From a checkpoint of a small mixture-of-experts model trained on Wikipedia.
Size: 12 layers, width 224, vocabulary 27714, 45.7M parameters.
Experts: 64 experts in each of 11 layers, 64 SwiGLU neurons an expert, a softmax router.
Below are experts of layer 3 (counted from 0) of a mixture-of-experts language model. Rows are named router (the router's row for the expert), gate (a neuron's input weights, with its number), up (a neuron's input weights, with its number), down (a neuron's output weights, with its number) and show model dimensions 0-223. Each number is 128 + 32 x the weight over its row's rms, rounded and kept within 0 to 255.
Before each expert's rows: a language model's description of what the expert responds to. This comes from a sample of Wikipedia text that the model never trained on.

# expert 57
It responds to: Opening parentheses, quotes and brackets starting asides or conversions in running text, such as "48.167 square miles (124.75…" and "(born".
router [139  98 128 160  83 126 191 100  92 136 163 138 165 132 127 173 165 136 173 136 109 110 110 103 172 134 165  76 143 154  99 126 114 121 150 185  97 161  97 150  97 113 158 121 129 136  62  92 150 142 180 157 136 162 176 156  78 174 116 139 118 128 111 113 196 168 186 121  66 163 148 188 109  88 153 102 139 106  86 166 108 140 151 117  57 146 124 171 131 103  66 126 114 150 122 152 107  88  87 109 131 140  57 124 167 138 191 103  62  84 147  80 147 126 112  94 117  85 151 164 123  65 107 130 143 136 171 121 198  92 100 101 101 178 148 123 160 134 137 126 138 107 127 137  83 108 135  97 166 140 106  92 116  84 183 114 180 116 146 138 115 138 100  84 128 121 151 136 158 104 111  92 133 122 141 147  71 107 143 136 116 139 142  71 167 159  59 150 162 132  40 133 186 115 101 130  88  95 153 130 181 131 159 113 129 154 146 128 149 128  67  58 102 154 151  74 145 136  88 128 174 143 112 192]
gate0 [112 138 154 140 134 115 177 140 136 117 148  95 115 113  61 120 138 135  94 151  70 123 127  83 109 131 198  36  91  62 131 121 136 103 145 181 170 101 122 138  77 119 102 153 117  66 155  99 106 140 153 136  96  86 104 133 153  99 125 115 171 173 124 139 160 113  71 105 139 166 192 100 138 135 201 154 108 126 150 133 171 137 140 145 115 139 145 147 113  74 113 127 113 129  97 160 117 136 145 122 125 137 118 183  97 119 133 129 113 168  76 136 140 125 156 167 217 155 134 122 121 129 144 113  78 128 146 138 120 139 146 124  95  64 131 132 205 134  95 183 113 120 131 176 133 127 176 125 107 126 151 149 125 139 222 124 128 125 137 139 116  91  92  91 196  65 114 114 137 140  92  89 186  85 163  99 162 131 129 117 126 147  60 140 141 126 199 113 202 130 193 189 200 133  58 129 147 140 128  47 141 126 139 127 140 156  78  67 140 104 141 134  97 128  65 134 123 136 134 107 109  94 173 130]
up0 [125 106  77  94 117 132 133 129 117 121 105 138 146 140 176 127 136 114 124 154 179 142 142 154 159 127  39 195 118 145 131 128 108 128  98  74  79 161 130 115 171 143 192 118 158 206 125 168 149 133  80 128 136 133 185 125 118 186 144 138 106 131 126 128 123 189 197 169  92  83  64 158 130 120  73 111 140 181 101 121 115 117 120 106 137 149  91 110 137 169 142 139 114 106 152  88 145 114  84 130 125 102 109  90 148 158 127 142 132 127 214 122  72 121  77  97  50 121 111 146 133 134 128 133 146 138 127  91 133 127 124 144 170 183 137 111  35 117 165  77 129 141 139 120 113 123  70 128 128 124 107  94 122 131  47 141 134 132  77 111 131 196 189 133 103 157 135 140 102  95 153 139 133 176 101 156 111 139 130 128 120 118 188 101 111 145  53 137  38 111  49  69  80 164 181 139  87  84 118 204 119 138 126 127 128 119 139 151 132 116 118 140 155 125 171 106 123 147 118 157 166 177  86 124]
down0 [ 98 178 129 133 160 141 127 183 121 124 149 137 156 120  50 126 139 173 127 164  91 153 139 105  81 118 105 116 134 129 121 112 107 172 133 206 175 129 130 167 128 217 126 145  92 104 223 135 131 142 110  96 133 102  94 125 107 124 118 122 154 124  80 132 106 127 167 132 168 143 167 118 125 201 198 138 182 184 124 108 155 147 131 115 112  29 108 128 146 130 126  66 115 127  72 128 118 119 212 137 149  60 128 130 151 132 117 108 128 178 103 124 130 127 135 178 126  75  94 157 143 104 124 108 130 169  88 147 127 186 132 102 126  49 116 143 129  64 128  68 200 149 148  99 125  68 128 114 109 134 184 211  78  86 127 112 172 102 139 123  67 115 146 104 149 130 101 128 146 125  87 140 128 124 123 110 149 119 172 183 153 132 109 117 152 133 107 109 118 136  95 124 128 123  59 124 129  50 123 113  57  95 156 162 136 155  87 105 153  98 101  99 156 121 166 140 127 143 172 137 162 114 111 128]
gate1 [132 120 157  63 153 131 137 134 147 148 139 127  78 114 138 134  79  66 156 171 130 101 210 111 144 183 150  87 133 131 166 169 128  32  91 125 123 124 129 173 136 108 126 114 120 117  83 118 133 127 129 125 107  67 113 127 137 107  53 125 128 169 116 107 167 136 130  59  93  90 158 110  93 126 121 125 173 160 110 128 141 134 133 110 141 158 148 117 168 164  62 127 177 163 122 126 125 128 125 166 116 140 115 128  91 150 143 113 134 118 160 145 110 125  59  80  74 181 129  93 186 130 107 176 105 198 117 111 128 132 216 184 111 115 154 127 124 129 104 125 140  65 107 140 127 115 124 166 161 150 119 156 128 158 129 107 132 105 211  61 137 157 114 153 108  78 173 123 140 176 148 117 140 130 145  51 133 151 164 131 113 129 190 182 126 124 142 109  76  75 139 130 108 176 126 110 141 134 114 117  66 117  74 237 178 128  55 129  87 138 130 132 102 159 158 162 117 110  96 143 172 162 128 123]
up1 [107 125 152 120 135 168 117 141 120 132 170 160  92 179 122 106  95 133 110 185 126 119 184 133 143 160 152 107 154 132 158 150 115 127  96 130 124 141 122 124 121 127 187 116  90 118  86 123 173 152 143  51 146 144 128 168 150 118 113 125  89 148 136 151 125 114 172  74 121 108  62  30 124 132 130 153 133 127  73 104 131 141 160 124 207 135 123 106 114 162  81 127 186 183  91 129  63 148 118 154 128 152 136  89  63 137 128  46 124 118 120 133 117 131 108  61  75 163 116  77 160 144 117 134 127 165 123 128 183 138 166  87 118 100 134 117 113 188 105 140  94  90 129 151 123 110 136 150 141 157 124 157 142 152 132 111 140  72 152 104 192 141  81 147 131 129 132 111 107 137  75 136 144 114 118   7 123 137 142 154 121 118 179 135 151 106 145 137  31 110 127 153  91 211 139 131 169 120 104 128 126 126 149 188 197  98  34 163  79 150 185 118 123 130 153 177 119 102 113 133 172 139 124 140]
down1 [ 90 153 112 129  91 114 119 155 129 127 166 132 124 109 182 138 100 110 155 136 143  77  66  83 124 127  75 125 129 113 120 215 126 102 148  82  81 161 163 136 122 112 170 129 124  99 131 141 109 129  53 108 126  76 170 143 145 170  98 140 161 127 133 122 131 123  75 127 102 214 133  49 129  94 108 121 135 180 129 107 131 143  88 141 125 113 120  99 140 119 150 147 134 133 104 153  68 143 123 125 122 159 128  82 102 139 126 120  81 112  64 111 112 141 210 179 201 231 162 138  97  75 154 186 134  64 125 160 146 126 193 134 127 153  57 127 118 108 144 125 160 130 176  83 165  93 208 125 129 146 114  90 134 114 125 147 248 127 115 130 131 142 128 120 126 130 115 161 113 132 113 165 111  88 102 136  79 132 188 149 100 126 126 131 134 137 157  98  86 148 161 173 113 151 129 128 128 109 125 135 124  78 110 116 179 124 131 136 124 154 128  79 221 178 127 130 143 127 169 132  90 137  94 174]
gate2 [ 99 110 153 127 138 178  72 183 143 160  64 124  69  81 135  89 147 137  96 149  80 144 120 160 181 187 172 130 127 129 122 224 136 160 113 134 153 108 103 119 131  88 110 124 116 117  99 139 181 121  46 143 170 125 105 134  96 131 145  99  68  83 111 105 103 147 186 143 135 163 135  84 146 127 145 197 143  99  94 115 146 155 167  60  68 121 132 123 166 129 160 134  90 126 130  76 119 142  80 129  96 123 117  68 126 127  76  89 117 130 143  82 157 166  76 120 209 192 127 146 109 150  64 150 164 125 134 158 131 123 130  96 143 135  59 137 128 144 107 135 120 167 152  98 142 138 127 136 143  98 131  73 122  92 116 138 119 140 110 180 144 121 120 130 119 127  89 121 219  99 106 139 140 144 129  53 116 120 144 138 126 129 107 131  96 168 107 143 115 153  93 123 118 117  83 114 120  93 172 140  66 124  93 200 134 132 113 144 106 127 210 190 129  66 115 169 100  89 116  64 167 116 108 133]
up2 [131 118 147 138  74 116 172  95 118  96 187 131 140 179 124 139 110 115 145  89 162  97 108 112  62  56 133  73 109 129 166  99 126 119 110  99 137 210 176 142 138 136 146 113 187 163 121 125 125 100 149 134  85 110 164 128 173  83 129 115 128 145 153 134 121 121  91  73  93 109 126 145 136 131 111 108 126 169 212 144 100  82  39 191 200 141  78 163  96  96 127 110 122 174 182 152 138 103 137 104 133 126 132 160 142  62 191 145 166 130 105 162  74 100 158 125 136 118 165 120 101 121 179 105 114  95 126 136  87 146 156  78 145 135 204 136 143  96 135 117 157 102 123  50 130 115 125 137 109 130 127 192 151 167 124 121 132 175 108  61 135 120 173 188 131 149 166 178 115 182 166 104 123  77 130 189 125 126 112  98 129 132 144 125 188 107 120 128 163 121 167 146 128 169 129 126 173 106  98 127 143 112 124 107 127 118 152 103 168 144  81 126 152 186 150 100 173 114 209 160 149 126 120  74]
down2 [135 109 146 108 164 146  99 159 111 123  82 161 100 130 185 110 137 143 126 114 155 164 103  66 135  63  75 136 183 105 145  87 145 126 123 135  92 108  76 112 125 243 140 179 102 190 131 141 139 105  97 107 108  87 134  66 138 139 164 131 119 142  81  13 130 128 138 131 127 109  87 124 190 120 179  73 124 131 165  94 145  97 126 186 123 168 122 121 166 125 113  80  66 104 160 126  94 145 127 135  94 129 164 140 125  64 162 140  55 135 112 146 107  85 122 109 126 147 143 125 148 101 121 158 121 127 141 120 103 132 131 125 186 102 154 128 183 128 150 156  95 121  77 133 146 147 103 136 158 130 243 135 121 153 117 104 133 146 169 138 139  81 142 205 121 121 127 142 111 134 106 141 130 131 114 146 131  97  63 126 131 121 134 131 141 132  83 111 214 127 146 148 145 129 124 131 103 154 122 140  94 177 131 133 156 115 122   1 166 142 122 188 132 206 155 107 133 121 114 112 117 130 132 158]

# expert 46
It responds to: Single letters or short fragments inside rare names and words, right after a first piece, as in McF-ad-den, te-h-sil, Des-c-ending.
router [140  90 145  72 149 144 152 181 146 110 151  99 139 125 139 120 125 178  80 158 105  93 122 180 119 131  74  94 126  94 242 135 130 140 139  96 126 118 109 160 147 146  67 165 115  46 157 158 144 177  69 146 134 160 133 126 179 139 137 148 161 115 144 127  94 132 151 188  81 125 116  91 169  95 137 152 110 185 185 102  93 148 148 149 137 161  86 173 135 138 215  85 136  85  89 144 134 147 158  55  82 110 140 102  99  97 100 179 179 106  82  86 129 139 136 115 130 148 124 149 120 116 116 130 125 133 124 163 119 104 121 114 145 167 190 171 165 172 111 165 154 115 133  88 160 135 108 149  93  90 159  80 186  93 128 102 124  86 152 133 119  77 125 148 143 154 133 142  96 142 148  96 135 180 116 121 148 201 137  74 145 138  78 140 125 129 117 124  99 161  87 149  79  95 164  88 125 135 122 126 169 129 150  99  70 112  68 142 139 112 159 189  79 150  48 187 116 118 149 121  98 112 106 113]
gate1 [180 102 113 140 144 166 175 110  51 165 207 136 127 135 133 105 124 109 155  78 127 211 111 127  95 118 121 137 114 110 105 135 152 165 111 111 125 159 124 171 129  97  85 128 142 147  59  90 122 128  79  97 130 109 136 119  85 125 124  91 142 134 183 124 116 161 110  98 154 139 134 141 123 180 125 138 144 191 130 139 138 123  97 120 109 157 117 176  83  93 134 119  48 109 132 120 101 131  80 163  72 121 107 128 130  71 128 154 101 178 139 130  97 147  63 131  81 104 133  94 118 135 165  58 198  52 121 150  92 129 146 131 187 161  78 116 152 154 119  82 126 204 131  81 161  95 121 150 129  35 143 156  99 169 176 217  80 117  95 192 192 137 166 192 145 154 112  81 145 206 120 146 119  96  92 137 122  86 148 149 150 190 146  95 145 121 124 115 111 124 120 124 128 141 137  96 131 104 130 121 170 123 135 131 114 129 149 122  99 168 126  97 161 124 195 123 139 109 126 100 159 143 136 131]
up1 [152 183  85  82 160 149  88 120 206 147 129 116 127 117 147 134 135 108 196  26 132 113  85  73 186 194 148 128 109 104 105 154 143 144 137 131 164 135 125  41 151  65 147  39 134  88 167 127 148  97  71 131 126 130 156 122 160  36 107 161 144 131 124 129  84 121 126 121 138 135 130 130  43 172 128 134 171 129 167  96 136 165 136  96  85 128 145 127 120 118 111 137 131 171 190 129 153 143 184 112 105  62 124 102 105 170  83 122 209 127 142 123 135 109 117  99 117 178  99 105 132 133  91 122 119 147 118 127 120  94  84 156 115 127 195 123 138 159 148 157 121 131 123  15 134 141 129  95 146 101  87 131 127 115 121 113 118 130  26 121 148 118 116 115 127  96 128 151 118 139 172 156 113 123 171 120 101 131 155 101 105 138 229 138 146  64 123 148 158 142 131 130 130 132 152 138  95 130 101 169 105 152 152 130 104 107 150 146 127 101 111 119 141 147 186 124 163  71 122 136 107 147 125 126]
down1 [163 133 136  61 122 144 119  39 114 146 122 140 149  68 132 129 231 171  92 140 116 125  89 124 177 157 125  87 112 146 141 115 128 128 115  65 114 138 178 117 131 129 116 122  78 114 133 139 188  63  43 108 123 142 127 152 130  96 121 129  95  72 156 114 131 140 122 164 123 171 133 131 128 119 116 120  94 148 132 161 126  92 131 140 165 143 140 106 130 123 149 104 116 144 111 150 108  69 113 101 146 167 160 119 120 113 118 130 122 126 151 120 126 172  71 112  53 115 130  28 102 127 104 105 195 134 127 128 164 146  72 185 138 109 153  92 159 133 151 118 134 147 203 119 118  62 128 131 125 129 126 136 145 124 120 138 135  76 142  89  91 116 133 145 171 138  74 134 155 157 215 133 156  89 187 124 127  73 175 114 130  85  53 126 133 146 104 124 118 166 114 234 171 168 154 159 122 129 114  67 205 147 121 107 128 130 154 144 152  90 124 120 129 114 147 141 105 205 129 169 134 112  91 179]
gate2 [127 112 112 159 147  89 133 117 149  45 114 151 106  76 142 120 141  98  83 134  87 164 105  93 144 118 141 117 128 172 142 149 174 136 142 108 105 100 116  79 126 122  75 137 156 119 154 109 163 204  93 106 118 113 125 158 112 132 111 124 132 124 198 126  60 143 119 134  73 148 130 172  84 236 110 119 128 164 115 118 142 132 124 141 187 164 199 130 130 232 107 128 113  74 121 109 104 117 142  70  98 107 118 161  90 209 120 129 163 135 128 112  96  72 189 135 169 141 128  65 127  99  65  83 102 132 100 104 118 225 165 137 158 129 121 153 138 143 128 140 129 105 129 127  91 112 129 135 124 136 111 124  92  91 104 111 190 140 140 124 148 100 141 184  60 163  83 170 130 189 117 160 127 192 125 116 129 131 130 102 123 116 146  99 129 161 167 121  67  81  89 135 150 200  86 121 131 152 137 124 115 135 194 141 120 118 163 135 146 130 146 105 165  92 131 106 186 155 117 133  90 128  84 164]
up2 [126  63 126 101 142 129 121  79 108 126 130 158 182  99 127 110 126  96 153 117  85 163 221 124 109 117 110 157 105 122 168 160 119 135 115 164  89 152 129 135 119 129  90 100 126 119 138 130  82 128  29 174 143 139 148 138 130 147 142 207  93 154 124 125 118 123 127  99 136 126 130 124 172 131 177 112 121 155 136 107 124 142   3 137 174 138 132 141  71  71  92 129 108 115 126  57  93 150 144 100 101 122  96 160 156 150 173  85 136 155 157 129  88 186 124 176  81 141 135 106  96 104 175  91 142 125 166 123 187 120 135 131 120 137  74 144 106  62 120 142 109 132 213 131 102 122 134 110 141  87 156 118 126  58 155 118 126 120 114 163 204 124 147  90 108 129 121 163 130 141 133 139 125  68 157 128 127 162 139 165  87 133  74 145 194 125 152 128 108  65  76 175 126 160 148 125 128  64 118 112 173 144 112 148 161 133 157 148 116 135 130 119 109 200 124 107 159 121  81 166 176 117 134 221]
down2 [137 153 128 161 125 101 144 105  94  98  85 128 145 109  90 127 161  60 189 105 120 215  94 134 144 130 125 136 142 133 131 134 110 133 114 128 127  94 170  82 106 120 147  88 144 108 118 198 152 108 133 111 123 109 114 188 105 121 147 147 217 121 145 142 226 147 162  96  92 101 112 137  86 133 147 124  92  90 142 130 139 129 118 123  66 115 141 184 184 116  88 141 107 131 109 127 129 107 203 121 135 174 192 238 123 107  92 158 140 147 111 111 127 101 131 108 204 129 162 173 182 121  91  68 129 145 113 164 107 169 138 104 173 128 118 128 140  59 124 181 146 124 123 168 112 117  71 153 115 163 144 122 111  95 107 122 145  77 122 110 133  92 130 158 126  91 129 182 129 116 150 124  84 155 131 136 119 106 132 125  35 127 125 114 137  64 138  78 139 147 119  73 119 128 130 181 109 153 122 101 201 114 128 122 148 147 190 145 191  99  66 142 118  83 127 160 137  93 125 109 123 167 131 198]
gate3 [106 134  92  91 176 135 158 128 152 129 196 116 154 132 132 169  71 126 124 158 144 115 146 109 120 133 104 129 146  86 202 126 154  81 164 138 158 153  93 122 126 178 143 120 129 148 156 127 126 112 128 137 126 112 116 154 126  98  92 161 115 152 140  88 136 125 152 105  71 135 146 117  89 128  24 154 123 146 132  35 130 186 142 130 124  98 141 121 114 146 119 147 135 149 112 148 117  95 168 181  81 108 116 188 168 122 130 125 123  78  95 126 105 129 123 138 135  80  88 126 127 124 159 183 122 126 113 127  98  69 120 127 161 123  67 139 124 149 113 117 192 128 127 153 142 149 119 206 105 167 142 147  95 159 126 109 148  66 182 160 175 129 136 180 126 156 179 225 182 114 129 126  82 139 130  98 169 140 131  97  71 110 197 121 156  28 120 156 131  55 137 103 135 128 110 115 126 155  53 115 129 119 130  82  82 131 130  95 106 118 124 136 137 109  23 131 174 132 195 116 108 108 171 178]
up3 [106  91 177 174 133 121  45 131 148 130 120 105 119 140 183 146  89 118 126 135 154  86 146 126  92 182 127 158 167 122  78 126 128 158 124 104  52 144 134  94 191 121 136 135 128 150 124 129 114 127 167 106 129 136 127  80 114 182  88  83 137 120 122 116  67 165 145  96 128 116 128 141 174 186 154 104 111 129 113 158  61 152  55 139 139 102 139 143 108  81 130 128 121 127 132 105 191 167 144  46 164 125 134  84  76 122  70 128 179  78 144 136  69 130 122  76 121 118 172 186 128 155 130 153  73 149 190 135 115 121 112 246 133 135 158 131 172 113 208 186  79 111  83 125 109 147 126  91 143 137 132 135 125 131 131  89 125 131 147  62  51 139 147 103 115 117 141  93  87 169 142 176 111  94 110 133  92 123 124 123 165 163 120 147 129 159 122 126 153 191 117 134 147 123 114 152  40 100 204 132 150 103 112 162 114 110 120 141  99  94 133 124 105  96 135 108  95 130 159 118 159 172 102 124]
down3 [ 94  58 128 112 140  86 151 159 140 167 127  77 114 140 138 105 127 184 179 133 142 133 137 116 124 114 101 102  67 124 124 125 115  97 160  72 147 145 136 100 162  79 156 146 134 166 139  90 146 145 154 158 126  87 114 142 149  54 160 158  87 224 169  96 172 139 156 128 124 147 176  98 127 128 130  86  98 123 103 153 154 219 125 139 140 129 104 114 163 124  97 128 127 136 140  91 127 116 128  83 127 138 129 148 112 215 137 194  62 146 151 172 116  82 196 137  92 121 127  93 155  97 154 133  68 124 119 143 138 105  59 139 154 127 129 183 115  64 154 132 134 134 125 171 158 129 181 127 147 138 136 136 121  91 114 135 158 126 158 143 156  67  95 176 153 186 155 187 143 134 165 138  85 131 129 119 121  93  73 136 122  62 187 129 128  89  97 104 143 119 103  98 129 138 112  84  96 132  62 145 101 199 192 152 117 119 136  88  77 120 140 146  48 152  53 142 129  91 138 118 111 109 111 107]

# expert 51
It responds to: Opening parentheses after numbers or names in tables and lists, such as temperature conversions 25.8 (78.4), TKO (punches), and dashes.
router [126 117 140 113  89 112 179 140 117 156 147 167 130 100 139 168 162 146 111 116  79 105 124 120 114 102 146 114 121 162  80 101 111  70 109 187  88 157 131 110  72  83 111  96 124 155  69 138 144 110 163 187 139 165 166 118 115 178 147 150 110 122 104 141 165 143 183 179  76 148 116 166 121  97 117 121 113 109 105 142 156 172 166 148 100 171 163 177  95  75 121 135 136 162 131 166  81  97  83 103  94 141  77 184 197 150 179  88  37 107 183 115 163  81 135 113 103  60 141 174 133  69 112  91 152 163 164  80 174 114  75  96 130 167 182  87 127 139 142 124 124 116 171 148  52  86 158 131 112 104  68  87 137 119 191 165 133 121 111 132 107 115 117 114 135  87 118  98 161 107 109  78 182 124 156 159  97  82 125 154  95 144 165 143  95 146  94 133  81 109  84  92 133 154 125 124 114  99 165 117 146 173 137 108 138 153 129  98 153 118  91  92 107 169 150  99 156 114  67 138 190 137 116 129]
gate0 [148 135  98 147 123 137 140  94  97 153  47 114 203  57 131 124 124 132 125 151 142  94 128 132  56 110 140  84 171 139 135 132 122 145  85 115 122 119 134 124 129 130 136  62 130 128 137 129 127 115  87 138 130  85 137 162 145 141 189  82 133 136 119 168 142  96 194 110 112 122 112 132  96 131 146 116 125 138  92 117  85 131 139 131 133 115 134 160 140 145  97 220 135 173 136 153 120 123 120  23 148 135 196  38 152 126 131 207 152 121 144  80  87 163 198  91 129 129 121 135 120 161 125 107 115 135 127 122 125 119  93 145  98 135 110 107 166  54 125  48 155 131  30 117 112 148 170  74 157  56 149 131 101 190 118 136 124 121 186 116 131 168 125 134 137 138 120 115  95 133 149  73  78 155 169 170  89 169 189 140 157 147  97 134 124 138 110 163 136 133 143 134 120 227 124 138  67 130 118 113 143 160 160  81 181 146 130 128  84 107 126  82 128 128 117 133 161 100 125 121 101 147 119  68]
up0 [125 137 108 124  98 131 124  99 115 139  48 129 170  23 109 135 129 143 113 129 162 102 124 130 121 126  94  97 144 123 160 128 147 124 147 105 132 127 133 178 133 114 143  63 139 140 112 128 116 118  76 147 157  64 135 127 134 134 150  85 100 153 133 167 128 111 138 125 116 153 156 159 158 129 179  79 131 136 105 151  80 109 137 131 165 131 138 140 134 135  35 193 125 200 134 173 133 128 181  66 134 130 155  30 149 120 131 203 128 118 127 116 114 135 148 110 139 189 129 176  92 157 115 117  98 137 121 125 160 101 131  91 120 130 118 136 195  35 119  50 176 137  54 126 145 141 187  76 115  73 124 123 128 220 129 113  95 163 134 108 143 131 163 131 179 144 114 127  83 125 160  94 135 163 174 207  81 126 182 128 131 211 104 151 121 175 127 136 144 138 128 121 143 176 127 129  90 123 102 124 130 114 194  87 161  77 139 102 112 100  96  93 126 124 137 146 130 131  98 116  85 171 131 112]
down0 [117  90 106 117 111 171 123 122 217  95 133 143 139 107  79 141 150 110 140 138 168 149 149 104  95 129  39 147 177  99 126 133 110 162 125 136 112 118 118 128  96 179 103 142 149 169 133  81 135  45 146 119  74  58 127  97 202 144 138 140 137 192 134 134 161  97 148 132 124 156 164 125 108  84 155 101 128 142 144 236 142 116 100 123 120 172 135 150 123 155 100 146 120 109 133 157 100 187 130 143 152 129 146 122 152 151 143 122  40 136 115 138 135  72 134 122 118 118 111 120 124 101 120 184 116 136 114 126 117 107 200  47 102 171 186  78 147 146 156 181 103  86 122 150  95 130 144 133  61 195 169 114 123 120 159 105 149  82 149 126 182  72 122 131 142 127  91 138  76 119 179 126 157 101 129 145 175 169 181 125 119 116 134 140  78 140 180 115 143 156  94 140 123 108 127 119 160  69  87 197 133  82 130  84  96  99  96 127 114 175 141 123 131 123 107 150 125 113  97 222 134 152 144 105]
gate1 [148 103 108 170 163 136 112 194  38  63 150  97 118 139 154  98  91 128 165 126 138 144 111 126 143 140  89 145 136 126 156 127 221 127 113 182 127 140 125 121 118 117  79 127 123 139  93  92 125 144 114 128 138  92 189 111 105 173 135 140 154  64  85 100 147 155 164 125  82 120 148 123  85 139 135 191 167 134 101 159 132 123 106 146 125 136  73 118 101 126 132 150 130 118  34 131 126 171 181 132  83  82  75 178 136 101  71 149  85 159 141 175  86 166 120  87 130 130 133  96 127 189 117  81 255 179 129  93 143 162 141 172 167 133 149 172 183 130 105  95 128 120 134 110 192 143 132 185 105  84 141 199 129 160 130 149  92 122  67 167 147  98 127 121 150 123 120 140 138 131 116 104 149  76 123  78 139 179 172 136 105 133 166 112 114 155  58 149 125 163 123  76 141 163  94 143 119  90 150 162 113 123 124 136 103 138 154 165 134 126 137 124 136 130 123  98 114 127 158 180 133 130 112 195]
up1 [153 129  85 157 153 108 131 124 116 119 191 150 129 137 119 161 117 123 149 241 126 128  55 128 121 127 148 159  84 120 159 146 182 114 164 180  57 157 119 134 117 115 136 123 150 126 102 135  85 168 129 129  65 113 176 142 151 128 122 128 109 143  67 149 194 142 106  99 117  44 160 136  74 125 133 171 141 143 124  86 159 142  75 131  68 128  92 127  98 221 150 110 106 203 124 142 176 128 127 115 103  83 107 122 108 159  83 156 125 133 129 132 123 106 107 143 122 125 139 113  85 166  62 133 126  94  47 130 191 150 105 169 111 164 187 124 154 127 114 138 157 116 122 147 162 127 129 135 128 143 151 154 134 138 153 124 119 119  66 197 101 113  99 168 152 118 114 100 122 119 103 100 167 129 164 106 162 150 128 119 182 146 166 127  63 166 103 145 129 132 135 158 175 127 122  76 168 131 138 192 117 164  67 171 106 146 121 101 196 132  52 110 170 165 176  79  78 134 136 144 136 154 111 148]
down1 [133 105 133 116 137 114  98 142 102 131 117 131 122 130 122 133 128  90  98 121 142 130 133 122  30 139  80 158 102  87 142  88  72 143 166 116 137 115 104 121  79 190  95 109 142 144 186 151 146 121 143 149 109 134 126  61 145  61 130 143 147  84 185 161 130 115 104  97  94 150 166  90 111 122  82 100 114  80 122 135 131 126 123 129 139 166 133 148 129 120 142  91 121 140 229 120 120 104 137 107 138 139 104  92  97 164 151 162  85 109 184 150 126 133 149 109  93  72 162 117  97 110 144 121 128 109 158 150  61 131 129 197 134 156 214 146 101 121 159 131 118  98 146 172 126 154 131 117 130 154  92 156 137  44 176  47 179  40 138 153 132 177 136 127 167  84 147 112  92 170 119 137 156 121 137 147 164 161 129  98 154 200 133 114 203 142  93 118 110 139 183 127 104  91  76 137 122 188 128 146 146  70 134  62 201 170 133 114 124 121 180 150 126 114 129 104 208 136 139 126 115 131 177 129]
gate2 [132 143 134 113 123 134 164 115  96 135 146 147 114 164 123 125 130  84 128  91  86 130 185 136 111 153 118 152 136 138 115 132  74 109  48  91  92 129 121 151 109  67  64 103 152 137 108 119 159 184 170 148  98 145  96 145 134 118  58 123 103 130  58 102 107 151 145 130 119 124  85 107 173 128 197  97 142 147 126  97  55 131   5 171 141 163 133 109  87 134 117  92 134 153  88 111  91 136 110 137 103 130 142 125  78 135 107  98 159 120 127  67 125 108  88 112  79 146 126  12 133  98 143 129 156 128 175 130 129  87 146 188 135 116  90 134  80 131 144 140 146 144 119  86 121 106 140 156 101 145 156 185 106 138 150 189 105 130 147 129 175 127 135 129 127 125 170 139 126 217 132 105 147 113 123  85 140 137 107 161  52 114 139 129 169 120 149 120  92 133 114 123 106 173 140 154  93 110 125 105  36 189 131 153 202 130 126 150  93 166 162 156 167 184 132 129 158  97 114 152 190 177 112 133]
up2 [131 169 139 116 172  82  97 128 166 105 118  64 163  89 145 142 125 127 128 127 126 132 124 114 104  85 106  95 133 128 162 105 153 125 193 133 199  86 143 137 107  41 116 129  93  98 152 120  56 105 108  40 147 135 116  92 112  97 163 114  84 144 189 118 174 124 160 101 147 153 148 156 137 114  86 117 149  95 142 134 213 130 163  87 131 112 127 126 146 139 133 151  48  73 117 134 158 114 157  97 129 102 115 133 115 118 127 133 152 123 135 199 142 188 230 150 132 149  45 221 127 129 105 128 136 123 114 120 109 128 139 111 180 136 205 143 158 118  57 148 109 143 103 199 126 162 126 140 142 148 148  42 163 130 161 124 145 110  87 108 128 147 110 120  97 145 146 105 125  89 141 164 132 129 125 168 132 137 164 118 133 130 111 127  82 115 109 195 212 134 129 134 132  74 113 119 152 116 128 143 125  99 143  79 130  75 155 124 163  59 131 137  86 114  97 152 114 115 102 110 127 100 134  67]
down2 [ 96 142 103  47 160 113 129 137 136 111 104 160 135  80 192 119  96 140  76 108 136 161 175 114 161 109  62 152 112 111 150 116 135 134  98 129 127 104 137 177 122 141 126 106 149 130 131 106 130 138 143 128 137 118 158 184 133 150 121 110 129 140 139 108 130 111 188 193 112 120 112 125  40 136 122 145  97 112 131 149 122 133 124 145 123 117 133  96  93 115 105 181 132 156 168  56 181  44 118 108 129 119 165 113 146 155 151 102 124 141  91  74 130 127  89 142 125  61  88 145 142 142 113 122 147 122 149  72  89 131 106 159 106 125 185 117 111 137 131 184 119 147  92 128 143 148 122 136 113  85 141 147 134 104 121 175  72  67 154 252 127  62 128 163 142 132 120  63  94 100 219 120 165 186 121 141 175 128 180 105 166 149 146 220 105 105 130 104 123 122 128 158  94 128 104  85  70 107 107 170 125 124 110 207 161 206 174 109 137 144  98 123  97 105 118 124 110 149 113  97 152 116 141  70]